From a checkpoint of a small mixture-of-experts model trained on Wikipedia.
Experts: 48 SwiGLU neurons an expert, 4 picks a token.
Below are experts of layer 6 (counted from 0) of a mixture-of-experts language model. Rows are named router (the router's row for the expert), gate (a neuron's input weights, with its number), up (a neuron's input weights, with its number) and show model dimensions 0-255. Each number is 200 + 40 x the weight over its row's rms, rounded and kept within 0 to 999.
Before each expert's rows: "mostly gets" lists some tokens that are sent to it at least half of the time. This comes from a sample of Wikipedia text that the model never trained on.

# expert 98
mostly gets: " learn", " withd", " signed", " arrested", " compl", " wanted"
router,199,145,209,202,265,88,255,217,251,121,205,159,210,252,202,174,138,243,276,197,216,228,194,178,235,176,181,180,236,175,242,204,161,196,178,263,181,216,164,217,170,221,213,220,231,190,230,224,162,228,175,221,211,233,141,220,124,242,156,147,180,153,170,176,120,199,212,251,162,228,175,239,206,148,274,175,220,170,243,182,198,133,218,205,239,174,216,217,136,250,172,219,206,178,195,148,244,270,130,271,155,176,191,209,201,199,173,169,144,143,191,198,287,269,206,234,190,136,154,211,206,154,161,217,127,186,219,221,172,195,202,221,277,164,118,230,117,160,219,213,153,278,157,218,127,261,268,217,211,147,182,277,252,219,157,136,232,169,155,150,207,228,199,184,216,132,220,187,216,230,241,196,275,175,230,218,208,163,228,285,236,222,162,186,238,219,223,198,202,167,203,227,229,212,233,191,245,194,255,227,178,169,148,94,204,104,224,156,144,110,148,220,184,142,231,227,176,236,228,279,191,167,254,248,168,165,189,262,172,153,215,174,198,204,267,205,167,188,191,196,168,218,166,197,216,184,196,160,177,260,192,170,242,154,271,211
gate0,194,138,229,251,189,198,189,207,203,154,276,230,174,274,173,195,233,254,204,215,259,159,117,196,206,296,267,191,187,195,191,112,208,212,188,213,159,240,176,255,199,129,158,233,212,159,192,198,205,218,139,237,207,202,214,243,280,182,149,164,161,221,249,224,214,154,237,160,183,217,169,194,182,253,186,143,245,202,190,215,241,199,180,240,201,191,226,190,144,286,187,181,215,198,157,221,186,274,266,238,233,177,203,229,213,222,88,191,145,201,160,165,208,220,165,224,274,107,251,150,170,153,250,222,168,194,225,157,129,250,241,200,151,285,227,240,192,220,128,168,195,166,142,211,209,322,285,251,214,248,238,178,211,130,252,223,242,169,232,262,160,217,221,196,229,189,142,233,184,200,225,189,215,168,215,255,183,216,178,197,171,164,184,180,225,122,208,232,173,192,226,189,239,200,177,224,238,182,168,180,199,178,187,111,130,149,232,164,261,236,213,211,180,210,206,197,166,178,213,217,163,175,217,225,196,259,277,218,90,217,159,192,154,143,245,275,194,249,191,211,169,212,251,280,222,179,147,164,217,298,168,217,220,234,236,155
up0,227,152,215,235,204,174,197,203,228,170,234,203,121,247,142,211,200,228,200,256,234,180,155,176,151,318,306,189,176,218,160,147,201,215,167,173,162,270,185,215,190,137,129,227,272,170,216,201,255,215,146,238,189,200,203,255,283,200,125,193,193,257,224,219,196,167,216,140,209,179,178,202,198,267,205,150,234,188,221,226,242,211,173,235,209,193,238,165,185,273,188,201,236,227,152,175,199,288,250,208,212,193,177,245,246,242,97,187,122,165,185,222,210,200,172,188,280,125,208,151,185,123,233,222,152,197,188,178,191,207,203,217,185,238,209,236,201,231,207,167,166,181,190,190,225,343,280,224,187,235,228,176,194,81,267,213,252,148,183,233,180,194,231,217,227,158,150,252,213,193,267,209,208,148,252,246,176,243,176,244,157,159,143,196,204,125,188,199,201,143,225,197,225,182,199,190,223,190,194,234,187,209,170,133,154,153,216,141,241,179,232,212,167,185,211,194,142,186,213,247,214,194,234,275,161,240,269,213,107,197,165,158,179,161,256,205,223,231,198,189,175,239,265,229,212,240,166,181,262,321,169,191,222,211,231,161

# expert 106
mostly gets: " report", " discuss", " implement", " lack", " require", " demonstr"
router,197,122,156,195,197,222,263,231,205,112,193,233,158,245,213,210,184,224,222,247,179,168,209,236,117,228,205,167,222,137,220,226,195,258,165,244,217,175,221,207,190,265,231,235,186,278,199,153,170,272,201,204,204,134,148,189,144,207,162,220,175,167,149,201,206,219,245,162,170,168,199,160,201,154,217,218,204,211,260,172,252,181,107,241,201,197,243,253,182,238,218,198,120,129,210,115,311,206,213,234,132,213,227,145,175,222,124,219,206,192,228,170,228,236,253,207,186,173,204,197,218,176,199,206,172,134,224,180,180,215,282,287,216,163,91,217,226,137,224,236,165,258,148,260,122,188,252,208,246,224,148,213,267,226,205,151,251,202,106,187,200,201,150,143,254,215,196,213,155,218,212,193,231,151,186,245,225,178,256,212,194,161,147,175,193,219,218,170,194,203,194,177,213,214,214,263,216,181,160,257,164,249,149,183,203,71,180,82,183,182,181,137,212,164,251,238,185,207,205,187,200,216,201,255,139,191,233,203,247,176,212,175,162,152,328,176,126,169,217,195,189,231,166,139,201,224,147,179,182,193,173,206,226,210,227,207
gate0,140,244,209,165,223,207,236,209,194,135,253,174,199,282,223,228,254,235,146,171,180,218,220,198,131,186,197,196,299,171,161,237,144,211,218,184,173,234,130,253,242,286,225,160,232,188,155,188,280,171,217,194,123,191,255,291,207,303,188,134,199,233,163,270,141,187,209,201,206,177,248,192,237,151,198,207,128,156,245,202,179,225,194,192,140,161,188,144,200,154,147,181,227,184,173,183,180,172,222,152,207,179,116,181,250,182,102,164,198,206,156,212,214,177,206,185,269,234,156,215,155,206,240,156,157,186,158,236,209,199,211,261,137,208,236,207,187,227,176,218,181,180,206,191,203,196,257,197,181,229,262,254,118,170,239,214,270,197,244,220,232,201,211,196,191,212,158,207,124,187,140,259,156,176,203,242,216,143,134,188,105,269,151,154,111,201,180,151,198,200,236,175,268,150,177,217,157,166,189,214,195,216,173,169,151,239,167,178,187,108,280,178,163,216,193,148,167,168,196,157,199,242,202,209,220,71,152,160,221,153,143,185,206,216,220,204,185,185,238,216,220,228,266,273,182,262,187,189,203,238,246,212,248,220,182,247
up0,268,174,222,215,163,215,130,213,275,212,166,142,178,111,149,121,168,172,210,185,253,218,180,239,295,219,201,158,143,258,232,212,220,185,206,213,198,134,229,161,259,174,148,234,135,189,223,224,136,209,225,168,284,223,177,157,221,167,204,250,202,180,174,114,250,169,212,203,193,212,173,244,224,244,211,256,291,248,147,219,199,203,141,187,247,201,257,235,197,270,190,286,183,180,197,196,196,189,211,192,155,244,243,181,188,223,258,198,206,218,244,198,153,174,238,263,160,198,237,236,211,196,190,247,337,216,182,169,220,247,154,176,213,194,204,245,210,145,197,194,214,227,206,191,223,235,190,205,148,144,207,164,322,240,166,235,130,183,134,237,187,184,195,247,265,205,244,241,276,255,263,159,226,203,196,171,192,252,238,199,263,144,182,178,215,185,176,218,210,152,223,180,190,209,205,147,261,258,212,187,173,210,259,182,253,241,280,191,227,261,136,220,244,183,211,178,273,184,243,207,238,139,173,189,219,279,189,261,178,225,232,204,166,159,171,185,207,216,106,211,201,138,151,154,160,243,213,255,212,220,201,129,199,147,238,173

# expert 26
mostly gets: " Fl", " Dream", " Roll", " Micro", " Cow", "Bl"
router,219,182,205,151,246,177,208,243,312,181,183,170,134,268,211,155,180,260,226,198,194,185,254,212,200,204,230,228,252,167,192,210,113,166,163,308,257,213,182,227,200,221,253,264,165,189,242,157,186,261,104,229,295,207,215,216,169,174,196,217,188,173,170,223,211,247,259,228,207,154,199,259,166,167,204,158,170,174,207,207,161,181,215,229,198,165,271,177,125,243,148,179,177,183,320,187,229,253,218,204,219,141,177,236,234,257,148,190,140,168,219,192,190,237,176,295,197,199,232,235,222,159,215,182,131,208,277,185,173,268,229,224,187,170,185,234,155,164,226,204,201,244,139,171,176,200,183,227,165,126,201,181,215,232,212,180,231,234,199,130,179,196,127,223,238,155,213,268,137,128,162,151,231,196,195,224,180,128,258,230,205,174,156,107,166,236,246,165,227,216,164,159,230,245,245,235,208,170,279,244,165,143,186,143,254,177,198,141,172,184,165,202,162,177,197,165,154,242,181,289,155,129,233,180,165,200,221,213,225,192,151,177,198,173,227,196,188,169,253,176,119,268,179,219,168,198,200,184,111,221,179,171,244,207,225,257
gate0,231,266,209,208,181,186,238,245,185,194,214,176,151,213,207,139,195,295,197,200,237,186,104,173,189,204,166,176,155,220,120,167,223,214,217,193,180,252,155,251,168,93,220,215,145,274,244,174,163,196,205,200,255,179,178,196,211,185,159,234,251,217,155,254,265,135,275,222,234,217,254,202,160,209,158,222,192,213,266,263,180,182,213,226,226,167,149,184,214,185,184,176,189,197,196,202,235,227,191,139,217,149,198,246,197,157,142,230,158,232,214,149,171,175,225,213,154,227,294,232,165,185,181,171,153,220,230,231,228,199,276,162,171,216,210,167,177,130,172,233,256,195,215,138,192,223,153,254,254,187,209,132,246,181,238,134,227,177,220,174,185,118,181,201,194,197,117,147,174,195,260,267,197,216,181,156,184,133,220,274,266,218,286,156,209,149,166,211,150,221,239,124,201,200,197,223,232,193,156,222,190,172,165,205,180,186,166,134,175,178,120,246,202,136,232,245,174,251,212,271,160,294,163,148,121,245,270,207,249,187,168,228,217,193,150,218,219,149,131,234,219,269,269,204,179,218,160,118,163,138,252,185,234,187,200,238
up0,190,194,253,164,202,177,240,202,206,175,193,155,271,190,251,252,193,220,131,215,147,221,253,188,209,235,267,185,257,206,173,164,225,180,227,160,266,221,182,195,229,277,192,179,280,174,212,199,195,200,164,162,171,161,252,178,166,145,239,213,157,164,189,209,177,261,160,173,244,153,116,236,227,220,227,195,187,213,182,142,196,188,221,195,176,175,211,218,188,222,187,199,204,268,230,160,183,143,188,204,210,267,165,188,269,219,262,139,180,180,159,166,300,181,202,170,324,149,244,174,200,256,192,193,207,210,220,175,172,216,132,219,179,189,162,272,223,227,231,206,234,169,178,209,231,187,226,219,103,197,190,232,211,210,206,234,158,283,170,232,186,153,218,206,206,257,262,277,273,205,134,136,189,274,214,251,213,197,199,231,124,210,219,110,206,230,280,219,271,224,157,183,174,252,204,236,147,251,182,177,235,230,239,208,198,271,204,172,208,243,208,246,199,176,198,215,267,128,193,215,199,76,179,234,136,161,191,201,234,219,207,152,262,177,220,221,200,234,256,170,287,207,186,165,158,172,255,260,328,275,168,202,233,149,190,204

# expert 44
mostly gets: " using", " analysis", "izing", " effects", " uses", " tells"
router,239,139,166,153,234,186,259,206,201,220,216,254,143,214,247,250,166,166,240,211,199,175,296,171,200,221,226,186,202,241,271,207,216,247,127,249,226,196,206,181,163,257,275,271,202,272,191,214,185,265,215,242,233,145,168,199,130,206,136,208,191,149,183,195,209,225,242,207,185,186,188,201,175,176,184,123,189,187,250,112,217,163,153,201,250,198,214,238,158,228,153,149,147,139,190,185,291,214,175,200,136,206,249,184,171,258,211,213,135,177,197,177,316,263,150,252,209,190,180,153,230,182,152,206,164,156,214,215,207,207,288,188,263,165,108,209,163,190,246,207,187,231,170,268,124,205,226,193,225,200,140,212,221,225,149,114,224,147,155,148,170,166,156,83,251,179,214,223,186,141,203,195,246,194,206,170,171,205,219,219,231,191,201,231,220,207,214,181,196,180,180,241,247,230,211,237,280,153,192,301,158,204,136,138,200,155,217,190,157,176,155,183,118,166,249,178,140,278,203,190,171,177,244,252,128,175,216,239,229,167,204,201,156,175,238,150,150,132,195,232,178,216,163,157,221,192,137,178,134,210,165,200,212,175,205,180
gate1,251,170,165,239,163,221,254,174,226,248,118,234,120,127,149,201,145,149,172,158,169,133,182,205,184,216,251,190,223,176,172,158,226,255,219,244,185,219,236,184,177,159,166,216,183,208,164,259,245,182,126,207,195,199,165,232,171,227,209,208,123,208,253,208,123,141,160,213,197,189,145,128,247,159,166,232,174,175,180,252,167,228,132,167,179,283,244,195,161,164,235,249,155,198,240,114,225,263,152,197,231,156,217,226,149,167,174,268,216,177,186,105,329,200,170,162,243,195,185,191,156,186,238,168,198,206,167,184,132,217,162,273,281,127,225,133,87,236,193,148,237,150,181,178,215,273,259,243,218,170,174,221,186,170,201,155,206,285,184,191,186,177,268,178,141,196,146,190,193,210,263,261,214,208,197,257,192,195,247,179,247,180,183,193,212,182,133,269,145,217,192,205,196,209,205,253,231,188,200,164,202,193,198,146,179,199,161,198,205,161,191,130,227,224,130,169,264,154,247,168,222,234,213,191,180,190,150,210,141,145,188,211,237,139,210,121,239,161,165,155,197,211,173,165,187,203,217,223,167,229,208,241,187,241,261,166
up1,160,264,207,185,280,147,142,205,165,158,253,157,227,245,144,149,226,276,238,266,181,289,156,204,182,178,181,193,180,201,257,201,161,105,172,165,173,155,199,234,215,219,258,201,179,207,192,180,39,211,234,216,189,152,214,184,184,151,163,234,287,199,132,128,276,235,234,183,183,259,216,273,197,194,167,168,242,207,137,158,239,197,242,225,217,175,181,216,244,209,161,152,236,222,171,264,168,115,223,219,181,226,156,174,266,224,233,144,195,176,261,220,142,207,236,195,175,250,226,195,271,154,179,259,189,220,266,232,267,236,158,135,158,193,165,259,216,138,219,239,186,220,238,176,196,217,158,236,209,214,217,133,212,254,175,236,201,147,189,205,209,232,149,282,190,211,274,210,246,206,176,169,213,166,177,157,197,150,201,211,184,175,216,209,257,182,233,212,228,201,193,229,214,273,179,204,161,224,186,230,220,254,193,282,209,178,225,172,216,204,156,270,204,248,268,237,167,197,187,219,171,139,176,256,212,243,173,179,308,196,223,224,160,296,164,259,174,222,220,269,207,221,204,171,213,231,217,172,234,190,166,230,187,155,216,272

# expert 17
mostly gets: " member", " among", " founder", " wrote", " founded", " owned"
router,229,186,197,167,228,170,273,161,210,188,156,222,202,193,210,222,174,244,221,182,177,231,285,196,229,203,167,256,274,202,252,238,199,207,173,261,231,193,177,206,158,212,205,292,227,241,215,154,133,284,228,245,256,192,187,133,210,199,181,176,156,151,180,226,211,194,245,220,143,200,164,233,173,160,247,190,225,168,243,110,217,164,190,192,181,268,245,273,134,221,171,200,198,210,220,180,184,231,87,214,160,184,244,138,230,240,241,259,196,125,278,203,232,215,229,255,207,126,177,185,202,166,234,125,157,164,194,195,233,254,247,215,295,171,154,236,177,178,258,181,176,244,208,236,153,199,193,217,226,214,171,292,249,240,149,134,242,150,200,193,219,166,160,117,230,188,190,202,221,175,196,215,230,179,258,209,232,184,208,286,221,157,201,193,263,232,249,133,181,178,123,151,208,231,206,215,217,184,216,157,201,115,133,96,167,207,262,194,172,185,185,191,138,182,247,201,191,230,195,288,177,123,244,237,216,225,228,208,178,141,174,219,200,148,252,128,149,156,228,188,175,247,186,121,248,155,142,237,176,234,202,177,219,213,161,242
gate1,197,181,203,191,218,203,267,186,186,214,204,264,243,189,127,211,150,229,219,207,217,189,196,130,140,145,171,221,276,216,213,253,200,151,203,211,130,175,217,114,203,246,101,196,234,232,200,252,170,158,140,160,211,192,179,212,173,297,226,227,221,211,198,185,179,181,236,160,191,187,232,202,176,178,261,116,303,178,202,205,219,135,186,167,192,213,225,261,175,215,187,199,148,241,141,159,209,178,238,227,212,249,198,190,213,173,182,273,167,193,207,193,143,221,111,287,205,145,208,113,261,172,298,147,133,197,246,235,140,206,178,219,305,212,240,216,159,203,182,175,193,188,201,237,261,167,260,214,197,261,143,277,203,238,151,166,233,145,142,217,108,182,237,163,155,191,231,197,237,182,164,180,250,205,201,194,282,259,254,177,239,210,251,203,233,142,209,195,160,182,150,158,209,213,200,193,225,205,169,205,219,197,126,213,161,254,172,212,162,201,158,188,139,243,212,232,167,210,223,192,177,189,237,211,200,171,248,178,205,146,206,234,177,150,181,170,266,232,214,212,199,198,286,213,269,143,125,280,310,180,202,163,186,197,170,265
up1,181,219,221,188,190,185,137,216,193,150,200,162,180,203,300,176,271,235,178,201,160,256,215,260,220,263,247,190,152,195,177,171,181,231,239,178,249,228,169,284,221,151,246,189,140,192,197,138,203,211,250,231,198,274,214,200,221,107,175,142,159,160,168,182,229,236,171,251,134,212,185,155,199,227,126,293,141,274,230,233,177,220,203,256,179,169,161,157,261,218,202,200,237,183,262,223,175,219,179,148,174,169,200,196,185,182,270,126,213,170,185,201,247,205,247,129,149,225,167,240,152,235,112,234,267,204,187,198,236,237,204,137,58,189,194,202,241,199,198,172,207,203,205,198,152,252,175,194,175,184,255,174,230,126,231,210,195,232,241,185,266,238,163,244,243,149,134,195,118,249,194,257,191,188,228,203,101,164,163,218,163,242,131,207,151,249,206,233,230,221,258,222,199,212,197,206,212,237,245,197,199,187,248,177,245,140,186,179,200,238,255,242,274,171,179,232,226,160,151,202,192,208,161,196,209,240,150,210,181,261,180,200,193,244,238,245,143,164,193,198,167,193,154,204,109,273,214,109,133,205,192,214,241,176,225,151

# expert 27
mostly gets: " B", " Š", " W", " M", " L", " U"
router,233,226,159,109,227,205,162,150,196,201,244,284,117,197,189,122,116,261,202,253,186,171,264,232,136,211,272,150,260,205,213,257,143,203,178,274,233,171,177,292,170,230,175,231,168,199,224,163,141,233,86,212,207,188,134,178,127,191,144,251,136,200,161,140,169,247,196,149,167,217,176,256,168,162,198,175,195,223,188,173,202,195,131,265,268,239,324,183,132,225,212,139,189,218,292,175,224,253,183,192,194,122,195,215,163,226,234,201,209,159,194,174,216,223,229,241,212,190,174,211,236,170,176,197,206,168,142,205,207,188,197,212,227,180,203,213,174,152,242,236,105,219,213,230,196,244,225,204,199,213,142,228,223,194,190,221,248,217,203,243,225,212,145,234,196,187,212,252,159,208,234,255,268,152,222,188,152,216,188,241,224,185,157,176,209,200,217,201,174,130,194,163,227,289,227,166,213,197,216,182,179,168,179,227,235,227,270,115,145,140,183,171,210,179,244,219,179,246,222,223,196,101,265,229,164,190,223,222,189,189,206,195,133,270,246,219,191,107,239,139,171,226,174,183,128,236,166,185,203,227,221,175,248,204,247,236
gate0,161,201,221,176,201,188,173,118,232,209,210,203,119,194,203,176,205,218,211,208,165,182,183,210,220,202,293,188,183,186,165,260,161,169,212,235,159,89,169,167,210,170,112,175,264,56,197,135,170,128,194,154,183,211,166,210,238,177,212,150,153,270,174,215,167,155,170,219,191,208,191,174,235,109,289,167,203,189,249,164,148,219,176,154,159,226,260,155,173,206,165,231,160,174,237,159,202,180,164,236,212,163,185,231,212,238,182,210,76,195,288,228,210,221,209,203,190,214,242,241,242,225,223,136,152,114,220,235,222,217,279,221,239,251,275,255,165,201,172,212,200,212,219,139,202,227,160,239,188,195,208,252,181,282,287,152,239,100,172,257,236,186,155,167,211,181,260,231,228,202,211,208,159,164,206,187,174,178,208,208,193,189,185,261,181,172,226,193,198,195,195,230,165,261,172,206,184,171,149,134,170,145,289,237,156,281,244,203,185,224,216,166,186,195,159,269,215,240,248,207,168,182,186,226,239,179,234,167,160,205,223,218,186,170,211,300,257,209,290,230,170,214,232,160,255,215,217,177,242,201,203,187,184,129,245,158
up0,206,187,234,150,150,197,158,153,226,199,209,201,168,202,248,201,172,224,169,220,162,196,219,206,115,216,268,200,193,150,175,223,164,148,229,228,184,148,143,137,234,193,141,189,275,109,200,173,185,176,262,176,168,244,162,164,210,195,250,149,195,298,186,243,136,182,223,218,227,165,165,186,280,158,244,156,189,166,241,142,179,227,194,181,117,208,292,108,118,178,152,218,135,212,229,218,205,168,125,259,221,196,214,194,200,208,154,201,48,222,227,218,184,229,222,222,212,186,272,203,206,253,230,152,152,201,174,195,220,230,317,237,142,228,216,196,145,207,133,221,233,251,223,144,179,275,185,239,215,190,238,289,140,262,268,146,261,138,156,259,219,198,206,176,175,194,235,202,221,197,179,217,174,172,229,152,222,218,230,233,186,169,160,269,193,157,236,218,197,198,200,189,161,229,218,180,208,175,175,190,118,145,314,215,172,246,230,205,208,162,227,150,210,199,154,268,226,184,212,212,193,202,206,182,219,159,216,161,162,231,227,268,176,209,237,278,228,192,247,152,178,185,207,163,216,201,232,167,214,239,156,208,218,150,257,162

# expert 21
mostly gets: " he", " He", " they", " she", " She", "He"
router,196,277,137,160,162,177,222,195,220,245,288,240,210,199,237,207,140,233,216,198,184,150,252,211,171,246,197,181,284,199,176,272,126,213,152,228,227,217,153,249,203,173,188,248,200,219,210,154,102,253,163,222,203,155,236,164,201,233,150,226,194,157,199,190,209,219,184,210,222,215,123,224,129,191,228,192,215,228,180,234,235,168,214,179,215,179,238,169,187,221,147,89,154,153,285,121,247,184,167,201,198,127,198,254,244,201,162,222,209,245,231,213,247,192,199,226,167,182,189,135,247,117,198,178,219,157,205,219,166,221,156,205,255,152,173,247,155,190,218,236,191,242,193,233,216,232,220,203,221,168,192,194,198,245,210,238,222,198,186,213,262,261,231,157,198,184,92,188,159,196,184,228,245,166,254,214,206,145,255,227,281,203,169,203,209,240,246,188,168,136,136,139,244,222,255,141,208,231,254,254,150,180,155,155,280,172,242,158,170,123,150,182,219,187,252,154,189,272,123,223,142,187,251,247,181,108,219,209,241,181,226,162,196,227,159,142,167,204,250,113,224,261,175,228,215,216,215,104,207,229,190,127,243,219,216,245
gate0,178,198,193,188,203,156,162,195,191,205,244,210,199,273,199,202,139,236,219,217,137,208,234,296,187,206,206,246,241,223,115,219,278,206,224,252,201,216,206,181,185,162,209,192,144,237,192,239,136,161,216,204,233,190,231,230,203,205,281,256,196,217,163,220,217,233,202,188,221,185,217,168,182,206,149,214,222,197,202,228,228,186,192,192,195,235,239,213,179,225,224,181,189,152,222,193,129,223,171,152,154,157,220,146,128,274,215,267,230,167,232,279,96,193,195,134,179,222,189,180,289,213,221,179,248,180,247,168,184,198,223,180,221,131,198,238,254,279,135,173,232,154,239,102,198,173,222,216,173,281,199,169,195,147,200,172,226,218,226,289,255,206,243,132,212,220,106,229,160,166,166,205,210,199,307,280,207,161,103,168,162,198,194,178,196,302,218,165,183,246,175,221,163,169,180,252,255,274,203,221,222,199,245,235,148,159,194,166,135,204,133,180,228,190,192,251,218,210,107,226,235,156,217,193,174,237,155,198,212,189,246,213,107,188,182,177,217,171,286,276,266,209,185,158,188,216,143,155,170,163,164,211,229,262,261,256
up0,170,192,204,135,152,138,136,176,159,209,218,213,189,257,225,214,161,235,233,158,140,187,195,252,175,207,201,225,227,247,151,233,211,206,229,218,179,237,195,174,191,171,183,200,165,228,203,208,97,196,245,163,200,198,207,204,214,182,238,278,205,225,169,211,201,219,152,216,187,228,197,161,193,293,178,244,208,152,197,236,201,174,229,162,199,213,280,210,209,229,140,172,196,158,235,161,74,241,154,148,195,164,169,155,121,297,242,238,198,164,245,239,113,167,192,142,199,212,182,130,228,185,201,186,222,138,252,127,172,169,195,173,242,105,224,236,242,283,157,183,233,166,260,154,206,172,205,225,192,244,228,165,241,122,180,130,217,247,236,225,210,184,280,179,190,232,111,236,139,199,147,251,203,197,320,287,210,155,111,178,230,166,194,199,201,247,235,210,164,195,198,173,155,181,164,238,219,303,194,215,223,179,214,238,170,131,209,125,211,179,164,131,226,181,200,212,177,185,114,234,224,146,237,178,200,225,186,160,199,218,213,161,155,161,201,211,224,157,283,231,258,250,167,167,166,204,156,211,178,141,234,196,205,243,240,228

# expert 78
mostly gets: "An", " A", " An", "La", " Micro", " Nor"
router,200,160,113,172,217,154,200,202,185,171,175,217,168,250,270,199,190,203,230,179,175,216,189,232,196,195,287,203,236,190,194,196,189,215,86,219,285,195,128,310,209,246,231,291,196,186,209,154,225,266,169,195,213,177,166,163,193,181,99,201,210,177,189,200,247,262,262,215,190,220,181,242,168,182,233,214,170,203,205,182,251,227,189,227,191,139,244,198,175,206,140,217,188,195,214,141,206,182,166,223,201,89,232,254,206,295,168,218,85,164,242,189,197,187,220,256,174,185,108,202,255,197,183,218,217,197,215,185,167,215,202,252,211,129,185,217,187,207,228,234,144,278,168,193,195,233,260,207,221,187,188,237,232,215,180,174,234,225,171,172,240,167,152,168,192,188,184,247,165,230,277,153,218,129,231,179,198,189,263,207,234,169,152,222,179,207,257,165,192,130,198,216,224,214,232,156,209,149,235,205,158,145,182,182,248,130,261,164,141,145,193,160,164,170,211,222,121,283,169,206,193,120,250,205,184,116,250,222,185,202,231,118,122,189,207,181,205,154,197,204,161,229,86,220,190,201,195,107,119,191,214,166,231,159,218,253
gate0,203,111,182,198,285,216,232,170,167,140,193,233,171,227,315,207,227,139,221,146,169,213,197,183,244,209,209,219,258,203,136,165,183,232,212,233,244,225,237,230,203,212,219,267,272,232,165,167,266,151,224,163,208,247,203,179,212,224,111,187,213,191,203,233,240,254,200,256,232,235,194,221,259,205,235,208,188,213,261,191,199,287,195,149,240,148,131,160,141,227,152,257,238,164,223,220,209,161,152,218,268,124,261,141,155,222,296,151,133,211,213,190,230,190,222,213,149,226,221,215,229,146,172,240,187,169,281,149,159,212,131,267,175,205,156,199,210,200,144,208,204,222,173,155,232,215,94,207,236,167,189,207,212,200,209,157,212,182,183,225,168,130,206,122,178,211,222,231,231,194,271,185,265,196,223,187,266,164,217,246,169,174,184,309,179,170,204,214,240,196,212,248,197,177,189,100,200,175,225,212,150,192,219,187,258,236,213,245,197,200,209,174,203,235,170,174,179,191,188,288,127,227,187,127,221,140,225,182,209,218,223,239,162,174,248,165,176,204,224,219,221,240,163,316,214,186,300,233,174,175,226,186,255,248,171,259
up0,198,267,228,209,72,185,155,232,283,243,211,140,199,190,135,221,139,253,173,232,148,218,193,231,154,220,211,202,123,187,210,219,198,196,205,169,188,222,201,149,225,172,180,148,179,145,231,229,104,212,197,234,170,92,220,216,251,164,248,248,241,194,179,183,137,165,236,136,145,163,174,131,163,145,183,201,240,174,152,214,145,197,233,230,206,229,247,265,217,150,249,133,182,152,200,155,220,260,231,164,148,216,159,259,268,186,117,231,268,237,234,200,199,137,192,183,249,211,195,200,174,182,232,205,180,186,116,193,196,219,230,118,189,204,184,237,234,205,213,146,168,193,189,232,209,126,278,197,166,242,231,202,185,203,178,222,256,259,193,178,216,243,226,197,241,187,199,195,186,219,178,205,168,264,205,246,183,235,263,106,251,187,155,96,222,185,203,211,142,245,199,206,160,153,231,284,221,236,157,191,289,139,140,189,114,207,185,182,175,189,228,181,178,129,260,221,204,213,189,197,227,220,211,252,191,227,185,181,234,182,159,198,215,225,164,174,205,230,201,179,177,181,257,85,238,204,113,169,247,179,171,215,148,163,199,160

# expert 30
mostly gets: " part", " features", " become", " been", " located", " remains"
router,212,132,177,160,181,128,250,219,188,107,178,225,193,211,251,229,158,232,237,200,181,183,295,241,153,209,190,252,246,174,182,219,192,166,208,208,217,155,181,223,167,252,214,207,142,225,179,175,190,260,169,214,229,164,153,114,214,233,157,149,188,173,125,229,214,281,250,134,151,197,127,216,146,165,264,192,179,190,279,147,197,201,141,237,203,203,246,280,214,192,249,161,192,123,215,116,242,209,102,243,99,161,185,144,186,216,82,226,197,208,217,135,222,210,226,225,164,180,178,185,243,232,186,137,197,101,187,270,157,251,236,223,261,179,155,189,201,164,211,219,183,217,209,235,194,130,190,223,219,203,150,203,302,255,110,172,233,174,206,189,195,218,216,136,228,182,229,213,152,168,171,214,253,144,160,242,206,196,246,242,199,226,215,139,206,233,230,175,194,156,172,176,185,272,239,244,203,178,251,187,156,172,141,206,193,141,213,144,136,188,206,187,216,135,193,256,164,214,149,199,140,168,217,222,191,207,286,212,211,173,232,126,131,193,240,191,172,168,221,170,206,221,183,166,168,223,149,185,198,243,211,218,172,169,152,230
gate0,157,141,274,183,207,154,191,246,228,211,182,177,253,126,170,151,223,202,267,280,204,175,187,192,186,195,175,167,196,203,259,170,194,167,244,199,189,228,157,191,151,182,250,179,128,169,209,246,143,209,163,250,187,189,152,176,255,215,108,207,220,183,181,217,159,185,228,236,236,260,208,215,154,164,119,134,208,168,185,307,225,160,143,279,168,212,252,187,265,222,232,176,298,199,161,193,242,231,209,148,170,203,237,187,220,161,255,247,180,272,210,241,220,138,185,178,230,253,182,223,285,212,146,195,237,189,146,253,150,183,229,151,215,191,238,208,183,199,176,192,201,230,256,204,236,215,272,202,241,201,103,153,253,248,223,253,185,208,201,228,170,177,130,209,221,207,174,163,190,258,148,173,255,231,178,201,174,169,171,238,129,215,210,156,182,143,221,174,172,141,173,221,176,172,135,163,243,231,247,173,244,221,198,223,284,169,90,174,167,225,159,282,203,146,135,210,174,163,83,149,217,240,152,174,147,199,213,251,208,220,242,191,138,251,134,188,235,247,178,235,192,201,165,212,231,189,150,216,207,224,183,197,139,208,157,147
up0,249,217,184,271,189,207,230,186,179,192,203,244,141,307,234,246,203,238,172,175,140,166,247,170,231,190,200,192,183,192,174,249,217,234,207,199,147,226,283,221,177,194,157,264,209,215,187,126,218,193,251,91,187,194,235,178,176,196,242,212,176,190,274,187,265,191,209,202,173,186,171,239,244,221,283,294,192,175,224,169,157,181,199,110,191,220,155,178,136,190,202,206,164,212,287,251,163,149,220,235,217,210,218,201,209,204,158,188,230,217,192,153,138,199,213,255,214,178,212,251,208,174,242,153,120,151,272,105,209,180,168,242,144,279,100,186,193,138,255,211,213,161,194,197,151,236,118,187,198,177,305,217,191,183,181,157,242,173,186,192,199,185,320,160,234,195,200,254,222,158,186,203,198,216,245,216,194,239,251,142,271,185,158,187,201,250,191,266,196,254,259,169,193,187,236,263,175,192,103,206,192,180,139,174,175,202,245,175,203,201,223,142,224,215,237,208,218,238,244,190,189,174,204,209,232,287,204,126,159,147,202,200,205,85,197,211,199,158,202,199,152,194,276,214,214,158,265,184,216,153,197,222,231,215,271,228